Weights of a small mixture-of-experts language model, trained from scratch on English Wikipedia: 64 experts in each of 8 layers, a shared expert of 128 neurons.
Below are experts of layer 6 (counted from 0) of a mixture-of-experts language model. Rows are named router (the router's row for the expert), down (a neuron's output weights, with its number) and show model dimensions 0-159. Each number is 50 + 12 x the weight over its row's rms, rounded and kept within 0 to 99.
After each expert's rows: "comes before" lists some tokens at least twice as common just after its tokens as in all text. This comes from a sample of Wikipedia text that the model never trained on. Tokens count by the router's weight.

# expert 26
router:58 51 35 53 54 60 37 57 20 56 53 36 49 39 42 62 57 58 42 60 49 46 52 48 40 40 46 52 54 47 39 37 53 61 52 38 39 50 54 48 31 45 47 45 47 39 34 33 27 35 67 31 61 71 74 53 55 51 59 47 69 29 50 59 64 56 54 51 52 43 55 56 50 40 32 41 36 13 45 44 67 55 60 32 47 90 56 34 63 52 34 53 52 67 36 49 58 43 30 65 61 44 51 69 37 56 42 19 53 58 25 42 35 53 26 48 40 40 62 46 58 53 35 24 54 60 52 48 46 46 43 51 58 37 52 67 50 44 68 41 60 52 49 30 77 53 57 44 55 53 40 40 51 36 41 51 59 33 41 40
down2:49 41 31 49 56 37 51 57 52 53 41 57 52 42 57 43 68 58 45 70 52 62 36 42 63 59 31 39 75 47 53 49 40 67 53 58 36 70 39 37 68 35 41 60 52 37 51 45 30 76 37 37 60 63 72 51 58 60 57 41 45 27 33 56 53 21 58 48 49 34 67 31 48 48 43 58 44 40 60 55 56 44 70 46 51 42 44 52 41 44 51 42 38 33 57 37 73 48 29 57 26 45 73 08 64 58 37 49 52 41 62 35 51 40 47 39 51 49 36 64 61 67 47 53 26 35 59 53 61 39 70 48 55 59 50 44 35 41 39 58 56 55 65 56 40 41 39 52 34 51 43 53 62 66 43 64 39 37 49 67
comes before: " in", ".", ",", " by", " to", " on"

# expert 9
router:50 68 44 48 64 59 60 67 46 56 61 26 45 47 50 41 54 46 43 47 57 60 42 52 32 30 45 46 51 52 51 24 30 45 39 54 39 29 32 32 38 44 22 49 61 51 46 43 20 60 53 49 59 47 51 50 08 68 61 57 48 36 56 62 52 48 47 48 47 44 40 53 52 57 36 50 57 25 44 30 71 65 41 36 41 69 37 39 55 53 61 49 63 50 58 50 44 50 46 62 49 48 52 52 49 38 52 48 78 60 19 52 33 45 52 58 42 47 53 54 52 46 51 29 68 75 68 53 53 71 53 48 56 37 42 66 26 48 58 41 52 40 69 42 67 68 54 42 67 57 39 35 57 36 31 53 57 34 52 57
down0:70 48 32 64 50 34 51 36 31 57 47 51 58 24 43 71 52 56 46 58 63 46 28 36 40 44 71 35 40 27 59 61 36 43 41 56 39 72 45 42 60 31 62 53 54 55 60 36 45 72 60 49 79 37 48 41 63 46 57 60 38 59 61 57 45 60 58 75 42 61 79 57 53 52 52 48 40 31 23 57 53 40 36 38 30 33 57 46 39 44 62 49 55 40 51 52 31 65 76 39 64 42 44 35 51 58 44 46 48 64 47 36 35 59 40 49 53 65 67 53 46 46 57 54 59 48 59 60 66 33 60 49 60 33 35 41 55 68 52 30 67 47 56 46 48 49 56 43 60 67 31 51 36 56 35 60 42 38 34 61
comes before: " |", ";", ":", "---|---|---|---|", "N", "=="

# expert 17
router:47 59 35 46 59 50 47 64 37 60 59 28 60 37 39 47 59 41 39 52 46 44 54 32 45 49 32 47 32 38 28 32 56 47 61 54 30 44 44 45 35 55 39 57 70 55 49 31 44 62 41 44 54 71 57 51 36 45 36 48 76 24 50 63 70 63 49 58 66 46 49 68 70 28 43 43 61 22 67 58 53 62 47 47 52 74 48 25 57 72 48 75 50 51 48 29 41 37 20 66 44 59 43 57 47 51 35 57 56 67 39 66 56 47 39 46 50 45 65 53 62 45 42 36 47 58 50 47 34 60 32 43 39 29 56 56 32 58 53 45 59 52 49 48 67 59 38 72 59 48 42 43 37 44 58 53 44 44 27 61
down0:51 40 40 39 62 50 48 48 39 61 57 29 35 47 37 66 57 67 53 67 55 44 36 44 75 41 39 63 62 59 71 50 44 50 40 65 51 31 44 65 69 56 51 49 43 47 37 29 60 26 45 50 53 50 45 37 47 47 49 56 70 44 61 44 54 47 50 48 44 50 60 50 51 68 24 55 49 59 36 53 29 30 66 60 52 55 44 52 42 70 54 53 51 48 61 47 35 49 42 49 15 60 54 61 39 62 60 60 54 22 59 40 41 57 57 48 41 61 23 31 66 42 44 50 36 64 69 36 52 55 65 55 31 69 49 46 39 43 42 35 42 47 68 35 42 52 54 65 36 72 17 56 66 72 66 50 60 37 45 59
comes before: "0", "8", "th", "9", "7", "5"

# expert 52
router:35 61 48 53 75 47 24 66 31 51 65 51 47 38 37 71 66 50 49 68 51 59 52 44 44 52 49 35 43 41 32 39 61 71 59 34 40 34 27 46 43 67 24 55 67 52 56 41 31 41 62 52 33 59 68 49 28 65 51 36 71 38 60 65 57 52 49 54 65 65 51 62 58 21 56 43 47 24 52 37 54 80 45 57 51 74 51 56 58 69 37 55 52 32 51 41 53 54 45 53 49 45 47 51 47 42 53 59 67 63 32 59 46 30 32 61 60 48 50 40 60 53 47 44 78 53 55 49 40 65 40 40 52 52 46 72 41 49 56 45 60 43 67 36 58 64 45 50 70 65 40 45 49 45 43 49 73 60 46 59
down0:46 64 62 48 50 51 56 41 36 49 50 45 53 59 53 36 74 46 61 42 42 38 60 52 55 64 65 47 54 49 62 64 65 27 33 42 61 42 59 95 79 46 57 53 41 40 44 72 67 70 51 62 64 60 45 33 67 58 58 60 55 64 42 44 45 22 45 37 60 63 37 66 53 48 58 49 64 31 42 52 43 47 54 55 51 38 46 36 45 53 48 38 52 68 61 53 78 65 47 39 52 65 43 44 56 56 32 49 34 60 42 51 39 70 44 61 55 50 42 53 39 55 71 62 58 49 56 41 52 35 52 60 24 74 47 66 41 39 52 35 65 69 47 60 66 42 64 35 39 51 73 53 50 53 47 39 56 72 40 65
comes before: " ", " and", "0", " which", " a", " but"

# expert 32
router:36 78 40 71 65 59 47 61 37 60 63 35 42 50 51 53 66 38 55 61 65 72 47 47 38 45 46 38 30 35 38 26 51 58 58 34 33 57 30 44 33 64 41 39 46 30 47 35 25 59 73 56 50 47 70 62 38 62 43 52 71 46 67 44 55 54 59 72 53 53 41 51 41 41 47 48 38 44 59 53 45 65 51 37 34 59 55 50 67 54 38 50 62 37 48 43 36 45 60 51 44 50 42 68 52 59 58 52 73 55 38 44 48 53 14 61 52 47 47 53 51 48 45 51 57 78 56 46 55 65 18 52 63 58 41 77 53 40 47 36 51 32 53 55 64 57 33 57 83 54 39 53 55 57 47 46 66 52 52 65
down1:53 56 24 73 28 53 48 51 65 46 61 49 49 40 57 63 53 50 48 59 24 61 35 58 50 45 43 49 71 62 49 58 64 29 66 47 31 60 52 61 59 44 44 63 39 69 32 52 43 41 63 71 43 56 56 57 74 52 62 28 45 40 49 64 67 36 56 32 53 45 51 45 57 58 49 60 55 65 59 42 62 45 39 25 38 53 46 59 53 46 30 53 61 43 49 39 59 48 44 61 25 51 57 64 24 39 37 65 41 39 53 49 33 64 49 28 60 70 55 45 34 39 44 55 46 48 51 64 51 59 54 67 56 29 52 24 26 65 41 55 37 32 56 51 66 46 32 54 40 42 50 57 26 60 31 40 28 35 48 50
comes before: "\n", " The", " It", " In", " This", "}"

# expert 7
router:38 50 33 65 63 47 46 57 38 60 73 52 44 63 42 56 60 53 48 64 74 68 28 55 23 53 51 37 48 35 50 39 49 63 49 37 41 32 40 49 37 60 25 57 51 53 56 45 23 51 62 37 48 63 57 62 49 53 36 40 67 57 64 61 41 58 53 41 57 39 65 61 39 41 40 44 29 23 53 51 58 61 60 51 27 73 61 34 47 73 27 33 62 49 51 48 56 34 37 58 55 40 57 54 55 54 37 63 50 72 47 69 35 44 36 71 45 33 62 41 73 53 40 41 66 65 58 54 42 45 49 26 54 55 39 65 46 33 45 33 55 28 53 47 48 69 48 63 52 59 49 50 42 29 43 64 59 52 56 44
down0:29 68 49 46 72 67 36 49 30 63 38 53 43 49 58 41 53 57 59 49 42 48 58 52 53 41 48 49 36 58 46 99 41 48 57 52 54 68 47 59 48 52 80 60 47 40 25 34 45 50 75 33 50 55 46 61 40 67 52 53 59 58 42 39 44 47 57 63 35 46 72 49 44 58 59 57 49 30 54 47 40 26 71 55 50 68 37 55 49 44 62 47 36 62 68 41 63 25 43 60 36 44 59 41 37 56 52 50 20 41 57 68 56 67 35 66 40 63 43 55 62 39 75 51 45 31 58 51 56 40 69 34 52 45 41 51 56 47 40 58 55 58 24 48 58 52 36 52 46 42 64 53 47 55 43 44 52 60 37 41
comes before: " be", " the", " was", " have", " by", " not"

# expert 21
router:31 64 43 38 63 52 43 60 41 67 51 39 35 43 47 57 51 44 35 63 60 66 42 39 45 53 42 35 29 29 39 36 42 60 43 49 47 37 37 60 13 52 37 39 35 48 59 35 35 62 66 35 47 62 74 56 49 57 38 56 53 37 61 39 64 51 52 46 60 55 62 58 39 37 20 24 23 25 51 38 51 58 62 37 48 73 56 35 65 69 43 54 60 57 31 45 49 25 60 50 49 56 61 50 57 65 49 47 60 63 27 54 33 54 39 71 47 46 56 49 62 35 42 43 53 58 60 48 46 49 53 39 51 38 61 48 51 53 59 44 60 34 55 36 47 46 26 64 42 37 39 33 38 64 36 54 65 34 59 63
down2:49 66 50 51 40 56 57 48 49 68 58 23 44 41 53 68 38 43 54 60 41 55 55 50 41 65 43 46 57 39 50 85 35 49 50 47 33 61 57 73 46 34 66 56 59 51 23 43 55 51 59 59 40 64 47 37 45 58 24 58 46 55 66 44 42 77 53 39 46 52 67 27 30 60 65 25 48 32 49 47 43 47 63 47 68 51 39 46 45 48 64 50 50 41 33 61 35 71 48 55 43 37 71 36 59 69 74 80 41 46 56 28 42 56 56 51 47 54 48 63 49 50 46 78 46 35 59 51 46 32 54 49 35 66 56 43 51 52 48 63 67 46 34 40 47 37 47 62 41 52 59 29 28 63 51 36 65 38 46 47
comes before: ",", ".", " are", " and", " were", " in"

# expert 61
router:43 54 37 50 74 67 52 52 49 59 63 42 32 46 50 49 69 51 37 60 59 67 49 57 40 49 46 49 29 53 54 22 49 61 54 43 34 52 48 40 43 43 33 51 75 46 50 26 38 52 56 33 60 56 61 50 31 81 42 69 66 41 64 57 48 65 62 59 56 54 40 60 46 54 23 47 52 16 47 53 56 49 32 39 43 54 49 49 50 67 54 55 48 67 51 53 55 57 41 56 50 56 59 48 45 33 46 48 69 74 29 48 51 41 21 50 52 35 49 43 53 45 64 43 64 60 59 40 21 83 54 39 44 30 51 55 27 49 59 36 44 27 64 31 62 54 56 53 69 55 46 42 41 47 37 54 61 48 59 62
down1:53 52 47 55 45 43 32 45 25 37 45 53 28 37 43 25 58 52 70 39 51 58 44 58 47 60 45 42 77 55 23 59 41 69 30 52 54 48 57 64 70 28 58 19 38 68 19 55 47 29 42 50 55 41 46 52 30 52 47 43 52 67 52 49 40 59 42 36 43 54 68 49 59 44 57 43 79 63 66 55 39 59 52 43 44 43 56 64 55 36 46 59 50 79 42 56 63 32 46 42 50 40 60 67 61 45 36 49 51 55 51 51 45 54 55 67 42 49 58 59 61 51 46 57 59 60 48 46 27 34 20 43 35 21 31 69 66 54 40 66 46 55 57 47 45 45 54 65 42 49 55 65 40 49 62 60 42 48 58 45
comes before: " ", " |", " Party", ":", " Date", " No"

# expert 30
router:38 55 46 40 72 61 41 63 27 61 56 33 48 60 51 53 54 55 48 69 47 50 48 44 48 41 34 47 57 41 29 16 57 54 48 42 30 42 38 28 52 64 29 49 63 50 51 41 17 52 62 29 42 52 72 65 48 69 55 45 66 34 44 51 41 60 65 58 71 48 43 53 52 38 45 39 44 40 61 41 49 52 45 51 43 94 42 43 52 70 36 43 51 50 41 38 35 48 31 60 58 36 45 59 54 52 49 64 57 56 49 72 42 45 42 52 31 44 61 49 54 54 50 28 53 61 63 59 31 57 42 41 48 45 51 42 33 54 51 42 54 33 38 43 74 55 48 49 66 66 32 34 40 53 47 53 71 41 45 79
down2:59 43 45 61 49 37 51 49 20 56 61 51 70 57 61 46 27 50 59 38 46 26 70 34 61 61 53 39 46 50 57 58 62 37 41 54 55 53 47 42 59 51 66 44 51 48 30 43 54 31 46 35 53 51 57 27 40 38 47 36 43 46 19 58 46 57 37 60 39 33 63 57 62 64 66 49 52 99 41 62 40 44 49 51 49 30 48 27 49 42 59 51 66 58 51 64 39 47 43 58 69 62 38 51 73 56 57 45 44 54 41 55 58 58 49 32 49 45 57 35 48 55 57 48 41 51 43 50 40 52 44 49 27 63 46 53 66 41 44 47 35 64 59 67 45 41 49 50 25 50 56 53 60 62 91 51 66 52 34 48
comes before: "9", "8", "7", "6", "5", "0"

# expert 49
router:32 71 51 52 65 65 39 71 48 53 41 34 32 47 55 61 54 48 52 71 60 66 41 48 49 34 26 46 44 31 47 35 45 56 38 52 44 28 28 47 41 58 48 48 58 38 57 43 15 35 63 21 52 64 53 54 34 58 45 41 52 51 66 52 50 46 65 52 61 55 42 65 58 31 37 38 33 37 66 58 53 60 41 48 37 56 65 52 68 61 44 58 57 44 34 40 49 50 48 51 58 44 53 43 61 46 31 34 51 66 50 62 32 34 40 54 28 42 60 43 57 32 25 32 69 66 49 67 37 43 51 39 65 35 64 76 59 63 60 44 66 54 59 51 52 47 43 54 38 49 38 28 33 46 29 46 51 34 42 53
down0:42 33 59 38 48 46 34 41 51 49 50 32 47 49 55 55 58 32 68 44 36 47 37 42 42 24 55 34 36 49 39 58 55 44 42 59 84 48 65 57 46 57 45 42 50 67 49 40 52 42 46 37 51 43 37 38 55 51 37 46 32 37 68 28 54 70 78 39 43 47 32 51 41 37 41 33 29 83 66 65 52 59 57 36 36 35 52 30 46 55 46 58 46 44 51 34 63 50 39 49 33 44 47 49 58 52 66 67 60 44 59 49 59 61 59 29 42 55 54 57 76 59 62 71 59 55 45 44 53 32 71 60 43 64 47 38 56 60 57 47 35 54 72 56 40 27 43 62 39 40 44 43 44 50 56 80 69 49 55 31
comes before: ",", " (", "o", "a", "i", "e"

# expert 27
router:60 63 56 46 83 51 32 66 49 56 44 11 45 42 50 50 59 58 47 74 61 72 50 47 46 42 33 52 48 52 53 30 43 68 41 50 34 44 37 51 42 45 44 54 56 41 52 30 31 42 61 28 42 58 61 69 29 65 48 35 57 40 49 54 65 63 50 50 46 61 58 49 50 33 34 51 46 18 55 37 71 65 57 54 52 61 55 40 57 53 41 68 66 50 29 33 54 45 26 57 57 38 46 49 53 43 40 49 64 68 36 62 33 42 31 54 35 54 50 52 68 55 51 40 48 52 54 51 38 50 48 33 44 23 63 52 37 58 61 50 58 31 70 54 58 61 42 49 45 45 43 20 38 50 38 39 58 32 49 61
down0:51 55 46 42 48 49 54 45 67 50 39 49 51 39 50 53 52 60 41 38 30 40 45 56 73 63 57 45 50 58 36 57 65 51 61 52 52 45 64 49 39 61 55 61 50 62 25 57 26 32 44 47 33 57 44 49 57 50 60 34 44 43 61 50 38 58 53 43 37 52 54 39 47 48 42 52 46 37 50 67 58 50 28 52 58 52 51 46 43 51 57 77 75 18 39 71 59 43 72 43 42 45 62 48 57 51 54 83 38 53 37 47 53 40 62 64 72 38 59 57 47 65 47 33 16 60 40 60 44 59 43 50 31 65 40 53 43 64 70 57 46 26 52 25 68 82 27 43 50 42 50 68 53 69 35 38 44 58 59 35
comes before: " |", " (", ",", ")", "\n", ";"

# expert 20
router:39 61 51 52 48 59 42 61 40 65 44 26 50 67 50 50 47 48 50 53 60 51 53 27 48 23 42 42 39 41 53 33 48 48 45 57 45 22 41 33 38 58 51 47 64 46 52 40 24 41 51 39 43 69 69 45 43 62 51 53 62 30 65 38 53 34 53 48 43 59 53 55 68 59 45 36 29 30 51 45 51 61 60 62 28 65 52 49 64 64 38 58 51 44 37 34 47 36 44 64 51 40 60 39 61 36 36 37 82 70 48 52 42 20 51 48 30 29 59 56 61 33 45 49 63 81 61 50 38 62 51 52 66 44 51 48 46 47 42 38 60 35 41 40 75 42 52 70 58 41 35 23 35 37 50 41 51 44 54 56
down0:46 45 46 50 42 45 50 24 50 64 66 62 51 63 53 49 41 24 39 66 52 58 46 47 68 36 40 54 49 46 42 38 45 31 29 51 65 35 35 62 58 65 62 38 34 67 57 39 55 45 36 59 43 46 51 48 46 50 52 41 84 45 59 51 56 32 46 26 35 60 51 51 76 57 29 43 35 86 60 52 49 45 55 55 44 33 50 47 51 33 67 58 40 56 84 56 62 53 31 42 36 67 58 38 59 45 75 46 59 48 51 64 65 39 35 45 44 44 63 37 64 50 60 40 62 54 43 47 40 76 54 57 61 72 61 54 38 43 35 50 63 42 56 56 62 63 42 43 37 58 53 37 57 40 77 45 59 60 51 49
comes before: " of", "ation", "ed", "ate", "al", "ated"

# expert 48
router:47 51 30 45 51 57 28 68 29 49 63 49 20 39 59 47 55 43 46 54 62 52 45 42 27 46 49 45 48 35 51 40 44 50 48 53 42 43 23 39 49 42 35 51 68 46 75 43 22 54 67 45 57 53 64 40 46 58 44 43 63 35 63 38 62 59 62 62 74 45 57 56 51 47 47 29 33 23 68 42 40 66 47 59 27 74 58 42 47 52 34 48 62 59 61 45 40 56 57 62 49 34 57 71 58 42 39 45 51 55 46 36 26 40 42 58 44 32 64 44 34 37 48 42 59 59 59 29 31 44 45 42 59 56 43 47 34 51 43 50 81 51 44 45 76 62 38 62 53 61 54 44 44 33 49 48 72 32 46 64
down1:49 44 54 73 35 41 54 59 40 63 50 37 51 47 50 64 61 46 56 51 58 58 64 23 46 51 68 33 36 70 43 17 57 39 42 61 59 45 50 60 46 51 58 48 48 39 69 57 42 61 34 57 58 61 23 60 51 69 56 40 40 51 50 52 67 54 62 56 35 53 60 26 47 40 63 63 49 61 73 40 36 50 48 45 60 56 70 45 47 30 45 25 22 58 29 59 53 51 37 54 56 49 64 54 39 48 67 57 50 47 54 64 43 55 49 49 47 58 53 55 58 64 59 83 61 44 51 37 64 57 51 33 54 56 55 69 65 52 61 47 51 41 41 50 84 54 56 53 30 27 37 42 26 31 51 58 64 72 51 42
comes before: "ed", "ing", " a", " in", " not", "ion"

# expert 8
router:45 69 55 56 64 71 36 58 26 56 61 31 53 31 33 61 64 54 42 58 44 48 46 39 34 36 44 46 44 39 44 23 47 62 43 45 36 33 35 46 42 53 28 57 66 46 47 43 16 60 66 39 58 53 67 54 48 67 57 44 64 29 49 65 54 46 49 63 53 42 36 51 53 25 44 31 51 32 54 52 61 69 51 51 55 82 52 44 63 46 43 52 68 55 51 31 51 48 36 58 48 36 42 51 57 46 45 46 59 62 35 78 37 54 46 57 44 52 52 48 61 56 51 23 69 63 64 52 36 64 44 36 40 29 60 54 25 48 66 32 65 47 54 47 57 61 46 42 62 72 52 39 54 53 52 49 58 30 53 66
down2:47 58 62 49 53 42 45 72 45 39 56 45 31 54 21 64 57 56 51 52 41 57 62 59 32 77 59 59 71 37 50 53 65 54 50 54 77 21 61 44 59 57 59 62 59 57 71 39 43 75 32 55 61 33 49 57 52 52 40 49 70 49 49 48 44 31 59 59 62 49 69 51 54 68 55 39 52 64 60 47 50 41 55 54 54 31 32 38 46 67 36 45 38 50 59 42 45 54 63 65 56 48 46 53 38 69 42 48 74 60 38 49 63 38 55 54 52 24 65 46 37 62 54 46 35 32 44 40 54 63 43 57 55 58 56 42 40 76 43 95 50 51 36 65 60 48 55 61 48 57 50 53 48 31 41 76 70 42 45 47
comes before: " |", "0", "–", ".", "1", "5"

# expert 28
router:38 49 37 71 79 65 42 52 33 57 62 46 31 53 59 49 66 44 30 57 53 57 55 37 45 38 51 31 56 37 36 36 50 51 53 28 48 27 26 44 34 79 35 44 64 44 71 49 37 43 54 44 53 56 47 59 37 65 59 72 75 39 49 56 57 54 63 63 57 62 38 56 68 38 55 51 44 08 49 42 50 63 34 55 47 52 44 45 52 75 30 57 52 63 35 43 58 39 38 54 58 34 54 52 56 52 35 46 63 78 45 60 27 43 38 57 35 43 49 56 51 50 49 41 61 53 71 50 31 56 39 43 60 41 59 56 44 49 59 43 60 31 51 38 54 59 45 68 62 66 47 45 44 36 45 54 62 49 52 73
down0:69 47 59 40 65 41 47 50 50 54 71 60 55 37 29 65 40 65 43 46 39 65 52 44 36 55 25 46 44 70 39 80 51 62 46 68 49 42 66 36 38 53 44 66 52 53 56 60 47 69 48 74 39 51 58 59 36 47 29 22 29 43 53 52 37 32 34 51 61 33 50 46 49 38 43 54 67 46 86 39 41 53 53 54 45 30 43 54 50 36 41 51 68 31 66 43 34 54 49 34 48 39 56 63 60 52 59 45 26 76 46 47 61 52 51 54 68 45 69 71 41 49 49 24 56 44 54 68 64 60 49 47 45 66 50 59 87 48 36 50 31 49 41 42 49 56 49 45 55 55 55 59 53 53 54 56 51 50 59 44
comes before: " the", " a", ":", " John", " A", " David"

# expert 39
router:48 69 49 51 48 49 52 60 50 48 55 34 26 42 34 49 35 50 52 53 72 66 44 45 28 41 51 53 56 42 56 29 46 55 43 48 30 29 50 53 42 46 24 55 57 52 50 51 33 35 60 52 41 52 63 53 40 58 54 48 57 20 58 62 51 37 56 65 60 51 41 66 49 54 35 32 41 29 45 34 48 56 50 25 40 68 48 60 51 41 51 51 52 44 47 42 30 39 41 64 68 43 58 67 57 38 17 38 52 75 38 51 46 33 38 49 42 48 49 55 47 25 35 48 51 60 45 60 40 85 36 52 65 44 46 56 37 38 42 43 81 55 51 40 60 57 45 56 35 72 33 25 32 32 50 53 50 44 37 44
down0:47 40 54 32 74 58 74 41 48 49 50 59 47 36 47 66 43 42 44 56 65 39 35 61 46 56 26 41 49 43 38 84 54 60 57 60 48 43 61 45 50 50 73 67 68 57 31 53 43 41 33 50 61 38 44 22 37 65 38 47 53 47 66 55 48 29 45 48 50 47 34 43 46 33 40 54 52 35 36 59 47 54 36 62 60 46 66 61 61 60 46 51 62 69 29 49 37 60 47 36 65 53 44 39 70 46 49 77 59 58 72 26 55 51 56 22 43 39 57 61 59 42 51 28 57 35 51 47 68 48 53 45 56 53 67 43 54 68 49 81 64 41 55 52 63 62 44 56 60 21 50 70 59 52 58 54 45 38 44 45
comes before: "ing", " of", "s", "ed", "er", "ers"

# expert 2
router:29 72 47 54 61 62 45 66 58 45 71 49 40 37 38 36 82 53 31 49 57 51 37 52 37 53 46 31 49 40 40 25 51 49 34 48 45 46 27 30 43 48 37 53 55 62 52 32 35 54 78 35 55 42 51 53 35 67 53 58 55 39 74 53 68 58 49 51 45 44 33 51 54 53 33 46 57 29 40 42 68 51 44 25 38 68 51 47 43 54 38 40 47 44 39 39 50 42 59 50 56 61 73 48 36 46 56 63 74 43 37 47 49 47 28 57 39 56 46 35 55 46 50 30 58 72 59 44 46 70 46 46 43 51 59 67 33 62 52 25 42 43 69 37 59 74 52 51 64 60 50 41 39 45 44 50 68 24 60 59
down1:28 48 54 19 34 70 43 54 53 47 26 66 43 60 32 65 64 54 38 66 40 57 65 72 43 46 34 44 43 70 73 65 49 57 53 57 75 51 54 38 62 64 50 69 54 57 61 46 64 36 44 35 49 44 50 57 39 39 58 62 39 27 51 78 31 44 40 50 75 51 52 48 47 73 45 56 23 37 53 44 61 45 52 64 49 64 37 33 63 55 46 35 59 65 57 90 37 41 46 50 57 56 44 41 38 44 33 41 54 45 52 35 55 53 53 57 59 51 59 50 46 53 50 53 50 46 38 44 41 65 60 54 40 61 29 43 24 37 58 49 60 38 61 62 39 48 36 58 65 53 50 39 34 41 44 42 56 39 59 59
comes before: "\n", "|", " |", ":", ";", "---|---|---|---|"

# expert 34
router:38 66 52 66 83 50 43 49 46 50 63 51 43 48 23 60 46 54 54 46 52 67 40 54 44 50 42 57 37 49 38 19 60 58 47 43 44 47 40 38 53 58 57 42 68 58 75 59 44 55 61 42 62 47 54 57 40 69 47 60 60 34 52 32 58 46 45 48 58 55 52 52 48 52 34 26 40 35 55 49 40 54 53 43 38 73 52 39 76 46 52 51 57 53 49 38 47 34 34 51 58 38 70 53 56 46 47 46 59 41 40 52 54 67 13 77 37 44 44 50 62 54 60 18 48 62 64 47 49 81 49 41 51 32 54 61 41 29 43 55 55 34 68 28 45 58 53 60 55 48 63 24 42 31 57 52 75 35 59 57
down1:37 43 35 33 45 46 46 49 57 45 59 56 41 49 44 59 38 63 48 46 57 43 67 55 45 38 37 59 32 43 59 89 44 58 74 23 51 31 40 48 39 41 71 32 50 54 36 38 61 67 53 48 54 40 64 43 53 47 54 49 56 42 50 45 38 67 18 51 56 61 24 55 46 47 44 51 64 67 34 40 44 50 53 68 33 43 58 44 68 56 32 25 53 44 64 53 50 77 23 44 48 50 32 35 47 52 66 60 48 60 66 66 69 52 46 60 37 64 58 19 63 57 53 51 55 47 49 53 47 36 42 53 64 46 50 48 52 54 33 50 32 44 67 79 39 43 38 49 53 39 44 51 57 75 44 52 60 44 38 55
comes before: "|", " ", "2", "=", "1", "=="

# expert 47
router:32 56 40 56 66 59 44 62 26 59 57 49 22 49 47 39 52 51 35 45 61 51 51 45 28 50 45 45 44 42 36 42 53 57 32 36 55 41 40 41 31 66 36 34 52 58 49 37 32 37 62 46 58 46 55 59 29 62 40 47 69 50 65 47 73 48 48 63 68 63 46 55 72 47 53 44 31 00 70 51 65 50 57 51 30 68 60 37 56 61 44 37 70 52 43 31 47 35 35 50 46 41 66 70 45 54 46 50 55 72 43 70 40 55 47 58 40 55 54 50 48 40 34 43 54 59 67 48 49 52 34 40 68 50 51 53 54 51 57 38 74 38 61 37 44 66 36 52 58 63 44 39 49 41 48 58 74 48 48 67
down1:65 55 55 53 63 46 64 46 61 52 60 76 57 44 49 44 51 57 50 59 41 50 65 64 52 53 42 62 65 61 47 99 53 49 39 42 34 54 54 56 48 63 37 34 51 70 42 29 54 57 31 59 40 66 58 62 41 40 55 38 35 48 60 71 60 51 40 31 55 61 69 36 68 38 69 46 72 39 68 57 47 57 41 59 34 47 58 53 40 38 46 55 58 42 41 45 45 57 46 47 34 33 60 64 52 55 82 44 58 53 42 37 32 58 46 60 66 66 37 42 38 55 26 55 61 57 54 53 49 57 43 40 51 69 31 40 64 69 65 67 47 42 45 33 40 54 55 34 39 24 53 49 66 72 36 48 48 55 51 49
comes before: " the", " a", " his", " an", " that", " their"

# expert 15
router:31 57 38 45 57 75 55 62 41 62 42 39 39 53 40 70 49 38 36 44 61 53 54 40 49 49 43 47 32 28 38 41 49 51 52 51 34 40 40 55 29 53 42 52 55 39 53 52 29 61 56 44 41 64 81 50 42 60 41 50 57 20 57 47 52 45 63 60 56 46 53 49 47 45 33 32 37 23 55 41 66 63 66 23 40 73 48 40 54 62 51 53 67 47 35 47 28 57 49 64 54 35 68 42 52 47 40 53 54 62 37 52 20 52 50 57 43 49 70 51 59 27 53 40 52 47 61 57 40 62 45 37 74 54 56 50 35 57 57 37 51 42 63 37 66 61 33 63 68 58 29 29 28 37 49 72 49 39 58 59
down2:52 44 47 35 42 52 47 65 25 51 55 68 52 45 57 67 51 50 58 56 39 53 39 49 47 30 48 43 47 55 55 92 25 52 52 38 51 59 50 45 37 24 38 72 53 69 30 65 72 59 52 60 49 44 48 66 63 46 47 46 30 42 61 55 41 50 35 62 49 58 74 51 46 32 54 49 67 63 57 53 49 45 50 66 63 36 37 28 61 54 28 67 60 53 55 59 47 58 63 66 42 74 46 57 74 52 53 76 59 41 59 63 63 48 32 71 48 59 69 58 48 62 68 64 48 57 51 22 54 50 54 46 37 41 52 41 52 58 57 55 42 59 71 52 47 59 38 35 38 50 69 62 67 38 61 44 48 47 50 31
comes before: " of", ",", ".", " and", " in", " for"

# expert 23
router:35 64 49 44 55 61 40 67 45 61 50 25 21 51 52 58 57 51 51 52 68 73 61 54 58 51 39 41 56 26 38 35 61 54 45 55 47 58 47 44 28 46 19 44 61 27 63 40 43 39 48 39 53 62 72 65 40 47 34 39 53 36 65 45 47 52 47 59 58 64 39 71 34 55 54 33 48 34 62 49 61 58 54 50 33 70 35 27 73 61 50 43 66 40 48 34 32 49 42 81 54 46 60 76 69 43 43 44 59 52 43 60 38 50 45 50 36 54 39 38 46 43 48 31 63 54 60 48 47 71 35 51 65 45 67 47 41 66 46 53 65 40 78 47 58 55 44 62 50 47 46 36 40 25 38 60 42 50 55 54
down1:40 59 45 51 59 53 53 70 77 28 61 38 42 70 46 49 63 66 54 55 56 63 33 45 31 45 55 56 49 74 30 56 62 52 66 75 25 52 50 54 39 56 56 40 52 64 53 41 55 37 51 58 67 35 41 37 47 58 52 28 63 51 47 63 56 52 40 55 68 47 56 52 54 41 32 59 56 92 47 51 37 69 64 43 44 57 55 43 54 36 52 38 26 63 57 31 42 64 64 35 42 50 48 38 65 53 42 61 61 41 57 61 57 51 49 49 40 50 63 51 25 44 40 40 55 51 40 52 75 26 50 52 57 72 53 59 37 32 50 62 48 36 46 39 41 57 66 41 47 46 39 74 51 49 29 50 61 29 36 33
comes before: "s", " of", "t", " is", "ed", "d"